{
  "hidden_size": 256,
  "d_expert": 288,
  "d_shared_expert": 0,
  "moe_layers": [1, 3, 5, 7, 9, 11, 13, 15],
  "router_score": "softmax",
  "routed_scale": 1.0,
  "balance_loss": 0.0124,
  "router_z_loss": 0.001,
  "norm_eps": 1e-05,
  "beta2": 0.99,
  "batch_tokens": 65536,
  "train_tokens": 584400000,
  "max_steps": 8918
}
Below are experts of layer 3 (counted from 0) of a mixture-of-experts language model. Rows are named router (the router's row for the expert), gate (a neuron's input weights, with its number), up (a neuron's input weights, with its number) and show model dimensions 0-255. Each number is 500 + 50 x the weight over its row's rms, rounded and kept within 0 to 999. Numbers have three digits each.
Before each expert's rows: a language model's description of what the expert responds to. This comes from a sample of Wikipedia text that the model never trained on.

# expert 0
What it handles: Digits in years and table numbers, such as 2 in 2014, plus word-final pieces of surnames and names, such as -es, -in.
router:524475488497567464493453563531485389506527543535558545432576524510468610503606398435495411483454520525458485437548563589495616409573514510523429523592528456516489467510504510463540450404523512486576506495569550448569463493462573531543498484595510483518556508538476580594536431547521581435406512470580550538520567463524492611504497542532470476460510463541518389556491499456457428481496501513399485518442472553498427447522457491466474501438507551472534502442477532512446518462484554468406570571503586498503427507443454472479503455430528445422487465523525460532422520487489450370483483471583581522476465520445524483442445429499452583575494426527550513532509448530475477473466429494532599502444520503537586534445476332493536498462508604544471457627536453520495519501486541
gate1:468442485522602520494455546473472553490566484402439510396546508525510553507444524516595492430508508479567525502593348515424513442475510555584413512499544506539517482641475426450485418534512402480469495530478413512530482482428570527509453492517506527508486495509466558474478510578459490500467500473574487509524511587507559487509568415501480474532487438502512507413481577496538512477435540438446534497514465550467531464571427449560476555484523567522451500579504613548452480419535359438580525483495540484540482468592529382502622520436455471472408486542499542535439498528568487467520473476468560505541490493545524495435551406452439576502519435566533530663416456508481534458430530511458561498550512568542471482529491510607538467448552524444578551474564458516381480513515453
up1:492560553455448523469467481515541462472399529485598508583473416554431586459552396511373546502391515520527498456523652400485460509490581477543493494520497556434464486449476529562436492534498534544637407470509505516490552435541506549521501581461495432498499529473531520581544563498483539563586484560389562533494557512515462505423522578504520498484522477472436412395470475533509486530525467588527467436575505420371521406554470472557424518545580509458533459394494488416585538558509601480471447535519501482461584550436473557577467509524535523488529502473501518496536539483377459468557515528518513570492432554536506504520505553523483432455481523426492605493482497542459531507535457465534486512485490565561502464507624451531539476441473512453535504506457412514617528441469491
gate2:583403455421548500516446518508462468443567529407519517434584523450460522430395537514488459476502438543546436540589510540456446529579469546635419455457462465469505541498544478485443467537516420495580566493545513463544441513543501460569573591600529468534479540506469428532460459518607464509501490427444542476481519549495478473478531546529458543498610531388497514479510501495490368546510488441520502459472507408474482558542485384504573458481456558569459496481515465474541564507499503522512511553589507403554518582537516528463523572421517486551467451519553554583461438560504548486548541427536432578546572596443532484522539474543420610518494467517490585479395530483515476524493436561607488454527587471559535501609549394515496498507486510496568531594483526578505535471535472
up2:486381529534495577470481537489519548396512538538542515417388526460444473474453490417533440431506451491491467390533535435424467491531511570531561521603533567472518517515494533478475540427482497514477503509467635505532490498535417513517473540483456542560418506542503522530492435499577436566427502570540527416538509507485531468401461495563505525488497463543655481515433486376449518514420456449373474492509438535537656520436546536492550470460529510503528582545487563479550508470459558553501485546528483465502471484498421639593571523472551550430508525525500407498492638500555561488478545587548497535518485437585447490503545481534513578470585516568444520566498446489489468479514410535479406574546486448493574464564461436483503475447561539486550539489425477500532523515548462
gate3:409408584471537505381582506520485528493475506550496581414403579494483466491486479518471593480510546553443421548438558482511519440550499462572572371518487566474578427488505478561503505447555478523555505562513542539580500507455534498501455434472492477497494553450567440487524553480399417473502542513413576451381539464508486453421554562570497538554476582470565538468572457493504543547583484573500486486593421452510491539503505535589448572479612605460434506474507472465571517516494480542483472471551503488524427408398541497531562430520481660454572484546472575474508506491515472493547480546519481452571469371535449592514427534559458531513541540529471572509431539446543519534495484537552511506454501457409504455501461430542431504434508503508504486485506520482496362529513497
up3:480515496528389444480496499473407474478432492517524520461570452531460531442448466478493408496534516542531547402511486500462519479443572505505418487530563514469448515511413461537463502506536523411480592499569502418418533426501411558429509488502530538399449541462479489423529424388462464586535574460547491533560428469391527533463583638536546534499456477457560624556491530462555562521452505452509510446392538482566401573491575522552564547505476507486420513542550495512519497539613454471530598525484474481471514555501471490467425481477537471521605456576517448447499413470538442549457544517526441443429568471408504528506525498515442546500517565478512600510433466440469573546548481443477478538521496504534526555531488566559606432479538575504442423495483419596497537458416515
gate4:535557494523506522491500512524489606467560572524536471525448491511520590476582448528553491460443587489540507408630460439547502527481535510489403473510552480600512488527508496504515505505492487577520583495557522511417509484461544479504483451473527465623561470420495469514497490392376571510486574410456613458561497541526418522460439568521545491520493540535495512502575502425488557572496480538562541463489544462505448415613593505505454493471569522514452526476449422483437481468612523529419617604551492502381469488487545531503474489475491465531539513475437459548480399478489468400532468527541504586415450498416422428479469461582471565496566443495536532593554541474589460503476479433514529532518446483626378503541527530454538556461475463513593522552435476511546532510505480
up4:543502568516523471551501428519503565445533515553467473512490505502471545429443554355556416503540531546511456493527413516429458472519521573582563415517515451530495461479463533565459437503521497470428520524555520414496555437476461455510458477580461532610550410553411417478523557472389571498436564520478510547487527586446499510588530462455472514523548460478592533499430516534527461553476582456524578453506506475478469452541519574516586531439538447500576584424563481391537468467418514468390485559463440411511443511507501540499465524447459522535544504455462501456433522489544557499511511463514543560517540490514466511476487488530467532544543539397500522547467474403440461525470448578480595410470392449502518529493642449526592553510587451397450518529451558469628530499552542
gate5:494595526503560546383430464523439421536597481522533556516523538493458474540554584579553485587594513481435486463444484522470511487470557444529462510494554551515529534522498513497525512528425506457469546567510526537464434397585443583546459380415568595492444478450503509532494525506410462515506549434434423535499428436489470545452474476532457584497508519561483529509585472460498600477491546480513506569459467524423507523599448480532397516472458544471459533538517460558446473589450441500484435498473503569500532465504454453503446494423564549424555491703510488500461529524458534540471561497520483525501531429492518505450549575443450476590478502532514632444590520583456504491504555557525500434554530535362447509492466441459428526540503471506382492397563525466459508481465481
up5:465512404494482439470526540381453552511404598620471487472463517537542487514525431502513463455451497543528543458568466486502527458471503559573432430581478485456481562522563544427439513584503542475503510499473478516396556530506423538481416558485531531530494544477536493475467525608567535544519476552493449536550514609443545582484511489552500434491509533520476502527373511545565492451443482484433589393467529515467543519559609443528443489466470442435457507473515459476522582481526443429527517592617505460463407444503534486450565585469421515447562500484451473470502529517562520498525525533430445432498475504564544565362533420468460509381490482530598582599478411433507397504569393506504531516477582485533403472524513486536511502440543537480570505473460532535486465450549497
gate6:580456534493529484444489450464457436524468554454484477477596538488511535515533503473490449465460510475394606452451483567498616455526546578487448429454522513562465411581423523460439482470518533499492456602421511488505506479533507498479407564560503433570614525478557488531557519584419528483509599459584509462540459519474566470509494513453516439542568518507555488521490450481527478509458575454533581475568571479559455533539523604543583512539574550456509544575571554560564415534517532509475539499438568510423383538479515500549544499401556490452600474490562511527553538585485424423495516464534437510475509420365510500492466544482536564550487578467510451620531496530423424562422474544494611482521566555447446546508532445439519454437448455585577482486495447525489493514517544
up6:400543519489529537451481578556532528404458516565572520542497616616526457557459388557513571526534531556432429485541585507595483464492574375566423391485433535480621488467474566513457474511429578556501474442484598523567457498501480572540597545523459539524525496411443562424568506486507503547462448507520453530518483408549589452544460456453548519465510601533552528539613438533518535448444549510413438515498555502475543497449545523512538527458575534470469460546554489472519574406461423600456427536491547524518458505505466545550532574588525587558528451553446527460410546538535522496518448503506478513423517484528519481522533549548477519574529484525454482496490457531515594506465482545522436436527543471463516537583435501487483580443561518469458581592535503504470460539500475

# expert 5
What it handles: Digits inside numbers, dates and decimals, such as 0.75, 2:05.40, plus a name's first letter and determiners like the, one, other, such.
router:523463512456497524527503383486482467481507482443472538491535431512480513490526482537478555452486573492517476507566536487466552502516496553548417485538522481478512545494533605456523505518513528465532434556545550494538409425435606420533539485524423558494501486622489558563466471438599515453526548464469507550533534576507437605514500484537456577451498439620472460484540567502474460545498413555429511477523475523448481525501412505576558572447495495488410521403404578402496524549542553528483511513502617434546462433486508441541589468516615474440396480554498489498443539560472489531479509467616596501556500472485435536500454479535405545506470393577515495565631511559425547406381515458550552519470506567505546491468465443488435449459480530504406428471424431457518513579470489
gate1:428627538467460534420541534490511427452443521563468488455487483593470542493428543578496449440576640535537498486464463482461483495407617520496627512566450455413542467507519529477547527545557545468582443550578554523444527532441515460516514528487573459552508640513490627479539527513495471542564489452495497482556509539506569509425580475446472501540536430527457469460521522530419567496587489604455556526476455502381513529507543470470520511509507511445482552485483422534520590464540571554531523563487516493506411517538544490493503484440469446514534497496568424582459600416547493463546539575445576392606446498516490502503524531393485450545570519470433508600517496514455396486543463545439532604509473433494507498501541479469413434459438527539530511468477499485554404513484490
up1:436497525407445496484484464527526531538482511397548456533483478506506543492469576451542527512440531493473426509497471459504467594517485428469474501492561473473546577496515601636538522487419466439562491564488508460498541454432642559518404468522529422586517536625471530544485512420526471554433436471396505528522467493532502531459411480540413459554429467494537468534430467458472508429590593496468559464436537539567598556411415469509456496487539504481434503519483524482518497511476492420455532564467515424482476572513423507553486515503429518590506515597488460464412535561532537439563533435456422480520395514525526392417458538435481457616520509451464652464449511565510489547550431556496547471511550495518499459524372488605533464460509483446502543510543505493447475468545495
gate2:556570497505425490483412502491479575638557554474516489539541453493448500495516527511499433503481557508527425457509442522485515472524570538532405500484550513522435520508406447438557536575539485515508478592409442485544508496490497464428455514459576490530541488550548479465467558585430469503445488479438448467553468462477445469488579535448562542453601377525498533411512492521488556472534520543545518519484440547522414405478529524638523411499450539440472484385533488458410472556514629483466403461432538511486418455502521459425419529439487543449565503519537527479469410497412434460522599579475475494421428546416378496517442567475522493501510496517575488632517420572453556577521533566562486527470450577438508460479475521537581457511528508570551466467490461520490525467498559
up2:529531444653473494503489488550570479522501546455558531519489402451536540488449552548529473454535588427436458434537476516522446573431468530486349539427478516552427515458456436398492571511526559558548462562451446386477463498567530489465576549517483477481601492557465430425504496440514529444430396470428488511524498500544549520475492524496554514504509529505400474415509484532455454539541548526598506469532443439502533505428567508574595477486478500593487422561525511520507514490413431431490502522522572394495481477407559499454477515459425518599446510423452491543486403561485484448405514574480489579483442505442471533476487549599521487501465507480501480622445513511416587465564495434463490472512510504465404475492446605499555489555495478437536518463488534562439575422468476
gate3:546498470495536552535581536436515412587585476391503548462518416483522473527400539582552528530576497431487421449486455443413488433585450473555515491485498552563485463514512446518515401496464464565504525528467441471497549546528598466520479529478532546523476567481547468582495513561486512479487506520508465504595507472541412457533453542533465478539532513395536536511525541602342518484533521482474526482511490674473415522459525504500440521442557522527516525667419526590452514506470429447537528478433588523568492498481489512416484464570567510543389440578520520485487620523523473479514468541517525499553537489513523425647445478484446492478486522489464437516559502564547483439453561477401538392507509463563476525488500451408487500391532450489445442480501471564514494523455520
up3:499464494496516474550508516480568453468572504592469559463556542526523441569456561542467574548583526515500429467429425486476513575498479567612484487553465510533562396491504500545561495442495547466382455498497468456469474474460536413566454500477471472541588577483488576561491502525399534445460484549570579464486508483458453469501453565484453453488459529424491346586628561571486491494492452566487471465461534544427473504435517481542399495557473548585582544506426458537463532471542525555454499511490465489441526440579531516477447457566562515496533505559567508500512467507523496461515330480532549437527507547453437452528455420513413569435497535527398520538471486484439534447429474474472483555443586480539472548493452417594514470410529435488481516504615500499599390496521549
gate4:467478579474507462538542522451528427487486422421476514465500429447570523499500508547453519380561566412554525496559512462569435477483560516456393513523530513475498495499423463510517499470383467503553547512539549533524440567464528530447439594554446523513511435397366426491556512492473538383578543585495535511547451448514582472533532486535538577450470533466588473506481554480446493475506567529526479529596432538454522522430527536552471506524585530518535452497419586507434480499466453409485421494531553463439411571526462426560485513477519497456496495594516535536443613537465395514531499493501461558543471392501408540539528528483440470549485515537525524581546427500524382457663467471420541476440505462466431499489400543487420460397498516538536531447473454500504489507531483
up4:438545498409507444453580477624531477558509506536528511558424458481537576579447493510495531409464456535611493604477547480500464468508458517529546482513419521461524518398551536464537572501491498450571572459481527461416515452552557427517483509501540546559508565496420586449413474472439458487418572503489506454505551465423501467502580574445591438430393473509535478552446486515467530452401462432518467563437473582551520503587492530538524505553537465514498389536501507504439561486582605453483564462531501480490506360534575516556533429514430564623506493539522442506517533399553578478486423523516532540440411485523429546491492499400386397509462494483546504448466475481535478498487510434614501557435478486563549551530530476492467482580531517423492541477454504468518462526521506
gate5:522524434436542503489511506465557387441555513434472444535512466527493477526459507538579556404402473532562482495539463563545404464463547418518493459452542518562441565490416469563407501482439444532495437526413575533484439464508550478493527569581532505488500509409447604524503513476476566453536499546507491501470575464430448393503534514522473503451545596462511478517565451460526481549415519419546593426518521539552564487461480502575612572499504544451481524450599571597416565412479531560425485502437517411519532435422509456576506563501471402554467472545514572480498523462390583489473508542384432513599479409475522526527515502492465472512467475440584494432552488449472482482552567439520551456551454522596553526554489469436496494476528447489516521436500521520407525578532443
up5:497517487471484414541536431504541490448454576537557513521489503546399501474524450518522480407470518466481552499495550401584565511495571550544565552552439540453494544448512602503492532485438537517517442516548496516457526460440545631553438505530477459513472572381426591487539478499460501621483514488498431537509507528485573514528508486513464469481451502487482419566450510446536533565497455395467629493564578555537523417545539504613535576481496515406510577448541545513493590565497519529497466533454474443482521440428555540541584640430470473493513591497519521482451563477467483497484568516430495536520470441511509497504481427520479554504401555471518557498431461449534474614549494331475541556590516499409531547517459483553532521476488426472626600490424498516532439471527486
gate6:476536533481479447549542470551397527510561558513427479448467434638478468514526463569478496526515581431434420470456484508550559554533460516547581592598473515443496536587519533556529555533507482540441475450460611458511514505595526505531531424518519481457506490473423490545499559564509511470431490544424532481448499446520446547483496484444509615474553499543503398478581538515452533473540514517502480495539494508499455479572561498607450512437472510448446474421460365462468501629515571634557432521498612432494531511509490509516488483547518491502506494503506461483482509545558498511589450553581494454438437462504313487527487426487431486445545493527531461541527444499388502543553484550537453537495467542531547414494451404542449466534427411489556585469537453521571615474542492
up6:479482521528537425595542536605473483492540499520507401568556502518464533493502431526444511489439420517565482544471422551544493515520507489457620549486423431473353485552505525515574517512506505510474478479540420490491394522569427492498475537578579551471494523503469482416513489532636536501551387494380485486483449499568428475406569505575475541537541468511509512572529472522444565449529520527507523455530539447405550425613519521512456533430531416468477394371495495467465492570453560503534484549459488487489469479485404539548517463467505443547484565513497475447534415543512459545530524478626496447429541532570476535519518551495557491478426502484568513509483532435558480543487442587423520485505571551450601392525544447429537442529407481454597460519419536518440502528537462

# expert 6
What it handles: Word pieces after hyphens and infobox labels, such as co-ed-ited, college-ed-ucated, Region, Height, plus table pipes and lowercase initial letters.
router:402548534502507442462522503498451379493489506508482529480542454544433521519549485543520466470447534480424581476558536486531576459470567519551458541585502551386532507575466546499479494525532515515545465565544564506490473507437510444538458379539495437477497500474454562567522485590555552407597596544481625556408556495515590569506542537470374549450478444549436361431519526550478463530536550578499458563553521543440555467557399589586436551535474507424399541429513455468468582521517550485478498516551547461440469468523501504570562408517557509452482494558517526492523580488515515433533409477584543427504416440460354513484481443507477533533489433528516512518507489505472489498455545431527569531480438587462464556474453499488490478479537573558465454550428410534540488534490485
gate1:433509533470509494410424489471545471497490525458524541481533441586544497478466404534537481553530568438534494519501551561565366489521594493478508533541595551482510491510463509495527523456545460486469506514498532587560523527432539632628419524409521568573450498552431473451485537472550621539364567527483470498565488511499487501572456475449452513495513503510516473441527510463545541524520528551457504544450465430447487455438444499459493456506533486385491441460417531637545554491451468524503493525430543439441457553509580510568499518576458504401482503563511467389518604561584496446392446490496532551564489440504507547547501452489497452510544375495483479556546493441523580471473528483515570477515473433610432560470503489483491527463551514522427361460561463472552463475615534
up1:619508478497440405457469469543505464422495556528438490482440409523577461552499545418442471564515516524461437542478459502462454525468575489499491544467502536470529480566497493494570480524462462444425558524565523480506477376525516439511517413474561479600473549484429467497561479452477578494622557499529535491617439529560481465517523503512442535448463433490453549489441525478580522492492548641531513504455524574476460445588579553486454475510525522436539546432354496530490513536554503552505493569411508494514532577539570483527475504410493383540480481493419496524542510477503552533535460541478493503637429522519417554529469548457460496496525484520430504520420473438443517515356432485474479529485636456562454624508400547516451457467485515496484445531456503424544598522512418
gate2:488563329444477530465466500570396544467538487468442617480549484554454506429479427519508452493533479607503517475440443490466527605493539598550512424499518476529532483515424548531376455586542457462437529419547517543417495427497539530485538512500501463491432489506508464554504561484572486479490502470553492495533413556524523541518490506523425551512546527531568603461485602484559512496435351627583474485502459510461324475542522530569496545499517513478523542417470438461501573495571498469558538476484534443546481520462578489451481562474508501488553487599488486514598591439444550498521531515523515473574495456461537480442521584505474516502492423547451481528508505447409539518555612539525603535593570446571498543565428514524459499544575513463479486568493461520501541466499443
up2:507422418456545538425538586413561467462444451553549536515505499467462403505498625423516600474515521487498517466470537450504454493496464429541555461470565509484551521470634484494522545412521515484499434510522540528493527488487533435561513420447410499485435414451482429548562539547513357542546496456472530339455584589509485490539474518577459511592361437560557480443477489430523536423464568504495453489484482510449471489538512616635450453504505550613527479504473547530409499574486521545470470538345527411574577524532519487489473457479476515431500452472493496574557572438415463520522496543444533481499466476455487503474509589589462467500414459561423525469526510558485478512524463418514474551497536521514473455478472470497488458520505526501393585471492493479528491519485527
gate3:520469555500522502412562513444470462572537504517461664491448519481463576483562543484525512508548430467465536508556480500460484451437485546524453486414597505528558466446432443467454522516414464404465467567475390557478488508520460581399394543527423525511383513496422526571455520587533492532511525498564494507541423444593498554483512435499506489549463559437454510434445478487505474444493564520512497450506527538394496410622517499560537532489520562477507466497469500523525554474541420593507514530521497516439509503453379463606491503475511518528476452605463594475633496492545497389424499394478534489567404527562518337487467472567459498533459512560447405432526513542559484446501486525507502529512555515464455541449468443507531488542501533489425425484561501471423478485556532
up3:559453454537526533378425539501472541468559537537547474471475535509462524489487506564530494572427458537493586513540481555527537529508526535494536535464537558540408636545585397480537526575559510467477516463513428504441475497468452543561577626433519506469470465506488480503535363580538454545544494435503498469473512598451559569598580537548496490554446499467445553484485540462469445467542337486505617446471501439496490568456480415440483502434489570415527520498511495475577475541480487382540500569567513499402574471489495611477541557485471414509518475482499444423527466590523646491478444448502487494597451501508446453451493522614527442511488387485523495487482435546492481429531557433500519578500543554495509523569494518460514432543493519452521537445526543544519517568516572
gate4:482454471539490416400472531557525449485502492460410570484484430520484527510468490469510484420512607508372565576458524481407471479497526425516402572575515456422509475486568535516474517499485501548527493478496528503511544433503496503452482412452528518535472490495537559536552590557440524465528487478511406588481514600465520512529446514544408436469536523472495459427539539496403520432526554580415436483484483478469490596525448435448535460558467515511445471474423472583530543543523468574488564616536534524433496475441434564566564419524509533425583533489590543515535575474512579468512502498519369416614510522516547535519419566441473485598565519524454528488486503429367430526422439449477561573466583509511484475466524478529494381542455438509520457489534400463502533560535476
up4:482459570529526526492492587543465446507491495490371526502568500449490628462460434533387548552539473427612449491466547457441461464421629531504456545585491443518490491456531540546533452495569478480557472416509438466561476525539481475476565463511485490506500500595509488590509386475444469490533541464472502576474523530489438590453434506482542451415424550573439521447469476453482488516526458521502532462509491468609522563460475456389467478497450527468548479488537536511434609540605610398488502581509488521403416506469456480595486445467476549526567574493550496553510521486458544517498533434436461454565450578469544473502388515489489457466466491467561588458499509466392483490468481395506437552465522497461590556473543510513512501367517535482528479444516510474445471612485409
gate5:480532464453515578566465441515485452478536500542486541452490523559569530430554557429554461547556579508438448492630417509532531475582520480517473419527524400433550385492512564577377514465485543467475514563433588507539551514417515547556513415536378581495533588594542539590528553507484542459512480455549545516439473447444466584462527517561450481471558495480546523448571552466413447445418516492525459391472513515470484488588487498578469482516476478537376545483511531481499426461492436514478514585550533504485507410504449488492603460505488500440369501551467596495469494542538503412475486490544517488499527504464486497427532478503399585462553470482517479521445547383569521509491496510572594451550518465491446501475547490461484564457618442465502557497461523533391426510481508
up5:400579486350607434482431481551480465541566477403423492467501507545524475504540542488544622501613598481382486450534474520509589566497567543524543440459459461505506469492462470462457570498450521513398487411485504512462588526514514517490441460561469549388514552534593519486535576555449581492486533534434547593386483440475526479548481444531416543477507450503539544488608476586415536439491486580488539489511509508587479519505491555529422565544501461371504434491485460546485469460454509464498489514514497559435533610497466460459613510526511391521421503535539465448427576496517554423495510493497482545564488431503521498527428520519524487460497461438482456447480581534445502509544491512549483448477427434505466479484512531485386521500498487574475478496582554528444391458553516
gate6:436475451484521498549518507494533419629448431446446488478510438430545458462476629501544515452461490429486445459496578476484514435519413461465564425632560513539548375435525576450468454495496463509498531629569594505450528545553506554433501572522491476486493561435502535548452497468575528452517503535495477579463513555588492507441498527551549518446558474566538502500556611649401574429534547573501442467524534518519492515464492583527475497544516498423423512511490465486451464503445433579590511458581533455492539515421445527496578456500558574497500465522484486592462541569465480533535494546528496478524529589514424592502473570489535519545438563543417545514408527593575512529462492532556484455466459520459471434540542557578482542413499492485552508543489572490452570581502460
up6:518542446540515531543517509412519508445549507503477436496493490422490550478574529432460529545610592449443589432548512494536479449462463526502419590481491486493447526520465414499487548442469530495446519412555495563438482601565562570538524366495492470441503602475468490455474580526411457445561459564434497385483360478440568543459539518537586529569480460438535506428429487542480551531488516562539568527593502459514444501521527491602502416517428519427409478462576484625470463490492512455484494524510492503495487443493515517522519476438511531531416497524559500517483458572471485485482483618447443494531458523565482472519472523556465395478458509365559540428474468366415471528553440432462449540484473446495479498465474482491466388475437482528492464397460510438533554557467540

# expert 3
What it handles: Commas, spaces, hyphens and prepositions, plus second syllables after a short first piece, such as p-all-idus, sett-ing, soph-om-ore.
router:531456524535569608472524551460423425567534517475474537471552393545494558400445431460554504456427564472530497450513503510454514472565523524506483625521610531551491549602467496476460490470465426573500532483481509548489459479476513528571483525507540427507569521505463495559519444515534519447490535496509549513628551585613438522564514515553458504424485456487462466462519493432459454522499468553393563435540450464465436454441449447517559494459537603413563472450528541505469511525489530505430533563470586388566448462474621433490514481531522477484438441504563504515436558526403557469522482501520578535461455453463504547557480574483477538588493439466537576579524486629493422506471536538541527563552585581545588472516406467470510487434483503468519421546436534543522589567458421
gate1:506465497464561515525424470485453505517527469502519562518455480488475511463511490523484492483664479439502529508523497578510474518445574535417510501529492489561418530486472550534423430609515537432532468564474433489510469464539460498627435558426393447465505443462572507454478459621551416454506498557517483490559509461516476632476486381528512532459569495533436554441598523412369516481442489460449458526530567529477619518482470517545508449526526503343430416492557529530539509458464420488470452582460503534575494486455498452538543522440429512436468463523436558520507482544610431531471462495556504471464521481587532505494557447539447506527510441524355440499474412492506470586496454517458482483550472422455479480541501504463601391515572515487387536528528511475512561460484548
up1:452549573520522548513460508521585458406491520421462386428532459431486479559498533435477498497409527464516473428449546361472489547470466529572438426519493541492442439416530451533572537460508460473452499456519479462578426479489543515467507493583453548440457495524355493603617490474522559540508538505507471496482476508567362515554583513436536528481495480505473441509474518473510578545522563498478538475506430570544474554494470608516584496490423464560458584550455522494445528508565546497538500447521528538522497491488471427424478513428549548526400498579590528484488514503479490488510516571527549494625540414523446586431460537486571543406463532548517540533419548596508473506512451573484486491473531567476462460520441557596428461504496503474465484344518454509593421473578505
gate2:527519433470444536563518473581514565498473430486469568437423503417487508539551542478500585524437520583452473434499656437411553500482507467497419419507455550498514565405528526520441454594508447538482520491520569485547517407437406373490469499521439480629512510522504552487605543602482522524485554456486517500384508535517511486473496491491475452500557399458482496425438476445520442501536508571522483361519474392541592547543413573480456506399531557481409513413508502485542488502505455532472628517524564547565513516417519476440473424485472493499550494547427510411506468557515517400580545559527493562521500484523509473516501517530509530488485476465498537531495561477498535536477493580532467537447512476465507511579544479549552408458451384479470423399533538492512554571429513
up2:467479493441585558414467538501502404408515591503594463466526534519467454569521437531503428529468537480480544477503441485463471484481491498558435502483515501508430507608420503467454587516583466451417470492525420515485502498531558505464429473507509555414461526484542583398439447482454511592537527511599456461504564509423562388503501528430503460486444432469461476523500566515495505462479494540555503531405447497521478514445468320460451542592606454572568521581532450486468565494528499348544456499499483492419528463501453442438502530569566569532389540479534583482521534407458485548412445509510444387570449439549447509573451597445474430537504464516454490479540535481438519462527515420493502563468525443595495486513480565463416509574554470509519482451513482452490480496492531
gate3:546475407554406527475519582410497467524668525524474519347570467411386495627578615484519504405521536492442446475514429514480550441511537482531429495499527445532453450458541467495527487475526519464454483478494490501415479462503428480463469529576560530496502417444502546457462544589427488478507506472567513443539541446447537553391472434540554486524518493435494489494510463512499544511537584468533542417526535528486510454491519429444538513416548505464419359410501498491446486557537549527568542548470539559491472424459423438518441416445547490494467574536504486541515426421493460429507466475535446600487506534483464453439464544511517605583457522530553465476424571622485426473474436470494504497519544468549470478527535470559486457469495570474542447520488414503427461505475596
up3:554429461541490476477591524505516464508521397393514490493509491565433525517471539440438507445520519495484398442536499516495516435507436446430426494484487419487455522387505564533508507534522522537517430555499500594551573531453476404611473414498477597478472478526559603512475502517455473560531539542495420392448554463482603572441494427589531487562495464427441471573529456409485518421425554435540435514555520505471534522448473456468485483504594499477482511514539459637409441481368435519457477478351523502498475488526461520451469519540466407387551548499598483513458432494512446527437497517495475543453551452384609478469523527504472526604542423467517486491483547476503465533515496537464537451511559513500454543483407462467539402568533545573517514559468512529494526464479532
gate4:488437440538601473505516446576457511622464567502443521470478461532462573544558501600502479459542453510527522541486411513462488548554555613509352434495464549555496444528513471458446426500582487518544497481527455439447444514512525551473462564495456461545519467451504395504530586564555445479541526519533516552596491469514440604453531476437540538467472545530495548428562442671428580483435462516469469476574488458460480418499585480583583576489437600439403436476582461531488475485485462511506480538508506478549432530455497495429526518505561455548577470507570545570446469457547457429627412483483522477515501489486476492498534547498437579468407501541459542564497549547503491453518444498506494471487540534510452436573508515422479540580498460604555554491456512570410461464558462
up4:572420510490518513575543437413543459597473538549508505526450595518523559556590464502476503519543580482545508470455466437440545481509464506457574502456533586454447586464483462366510461462540474471565454433464518462429485560520570477460450572497554482495520463427507483453467487555471504500438405469462591485468469554472416561491551422415479524486507489493497581434507495493495515508553501458454520421423493498549526543522542490600482429452465508510465459465488417409396549440562524452540500464532473534519555494482374511466486452466559581461511478500514563473430533411489518530494390372555499527478477477484408516518515483466548531556478532609422467402468510589587510470496551486478530481502531539601423440430459513473483480621418547556523528513421544480438592574605534
gate5:524442492484521595506515489541491546448491592519435480543430372526483576474514419598483537536455500586518413571485447495439518441448468513459568515553520455586534456579529553498616498535524487519504529476560567487578532445561469460582613443461586494576527518496453525496476517430396534481424514513451489417475524468542408483477587505440501506537502528521561488483479531409478478548590485532509516415467494549447557383501551489484539350492465511448463490537472468560500578485507467510507481610483508546491485497530544546488416448502527548482518509553547544536518458458455517412573548496477448479548528479472522530383468440583489587477471480584442478460519562461512516517418490512493426591556538527445584494520517369479495587586458559499585598452504461618512497461497507
up5:455433513490547515483523464557519523526517545443510571587485577431465527414496550498445477440560552485507453593526425519471570486466380504463495387487481545487519603475486454552520607553557508425386474536450437488469508502455452446495448545485493562501575512545542478504491501474435552436377513499533564510495388505572564446483448514463501482500511545461456456543523479553464404572499543429538401555509548461520437563533476441522437574544522516565520513531535514515465520553593377598378525539513488508481523451474445480482542446591544523474531433500500413445525559517582377475469435554574523510572406486478478521490487480527506463487574618468493503520596495546496510538496517500591476547395421558547421455499489606558455471488524519482526599513514500509407484523568501
gate6:542485440399488591477514488554506495566543478544557441591590428542544455508460584504491569480521516563543585551437533538536540494531593468503481532471544520515425470540517538497500604513397510490469557496449593515470536540415541466511497475537542479532491466493494437581471579481528519450575528415546482449528504479486455519513512558592514609399528609554458496527467499639471441474478502554531485477454511534404529408537549558556575487504503562566464539611408516496535530572519363476419540454486528478553449610463446473504486488512482416560467472532483461605491462474536517463456424468472585550498582594421539453555536525505442417516478485525528527529470434582505404468450454501577502539582496525527443489584468469454560430508499418548552487533540450553519502536566490
up6:431588519451518496557500460495463444377421413543605535526515577479443447486465467525497479555537453538444518535493546476535608511344524493522541495483509510490529626523451473617437535523592573437566563530519531532514477471485608554513518583514513515523467511429426520493509435479499532466455446517526449501584521550468477557433514408546507573513431445558448512497516477475507551535501446466542580524507384537361479502524512492594522536558522454530495575461522590400455519382581498452495475500490506379492558488519542432450463615457461486454579467537512507496530592546515501510582438545478519449448408530484492466480533492419483460537565566503499553511577446514478566545565481528436412461472407571427531522516405555548549479539538512510493516487488493433495455509486507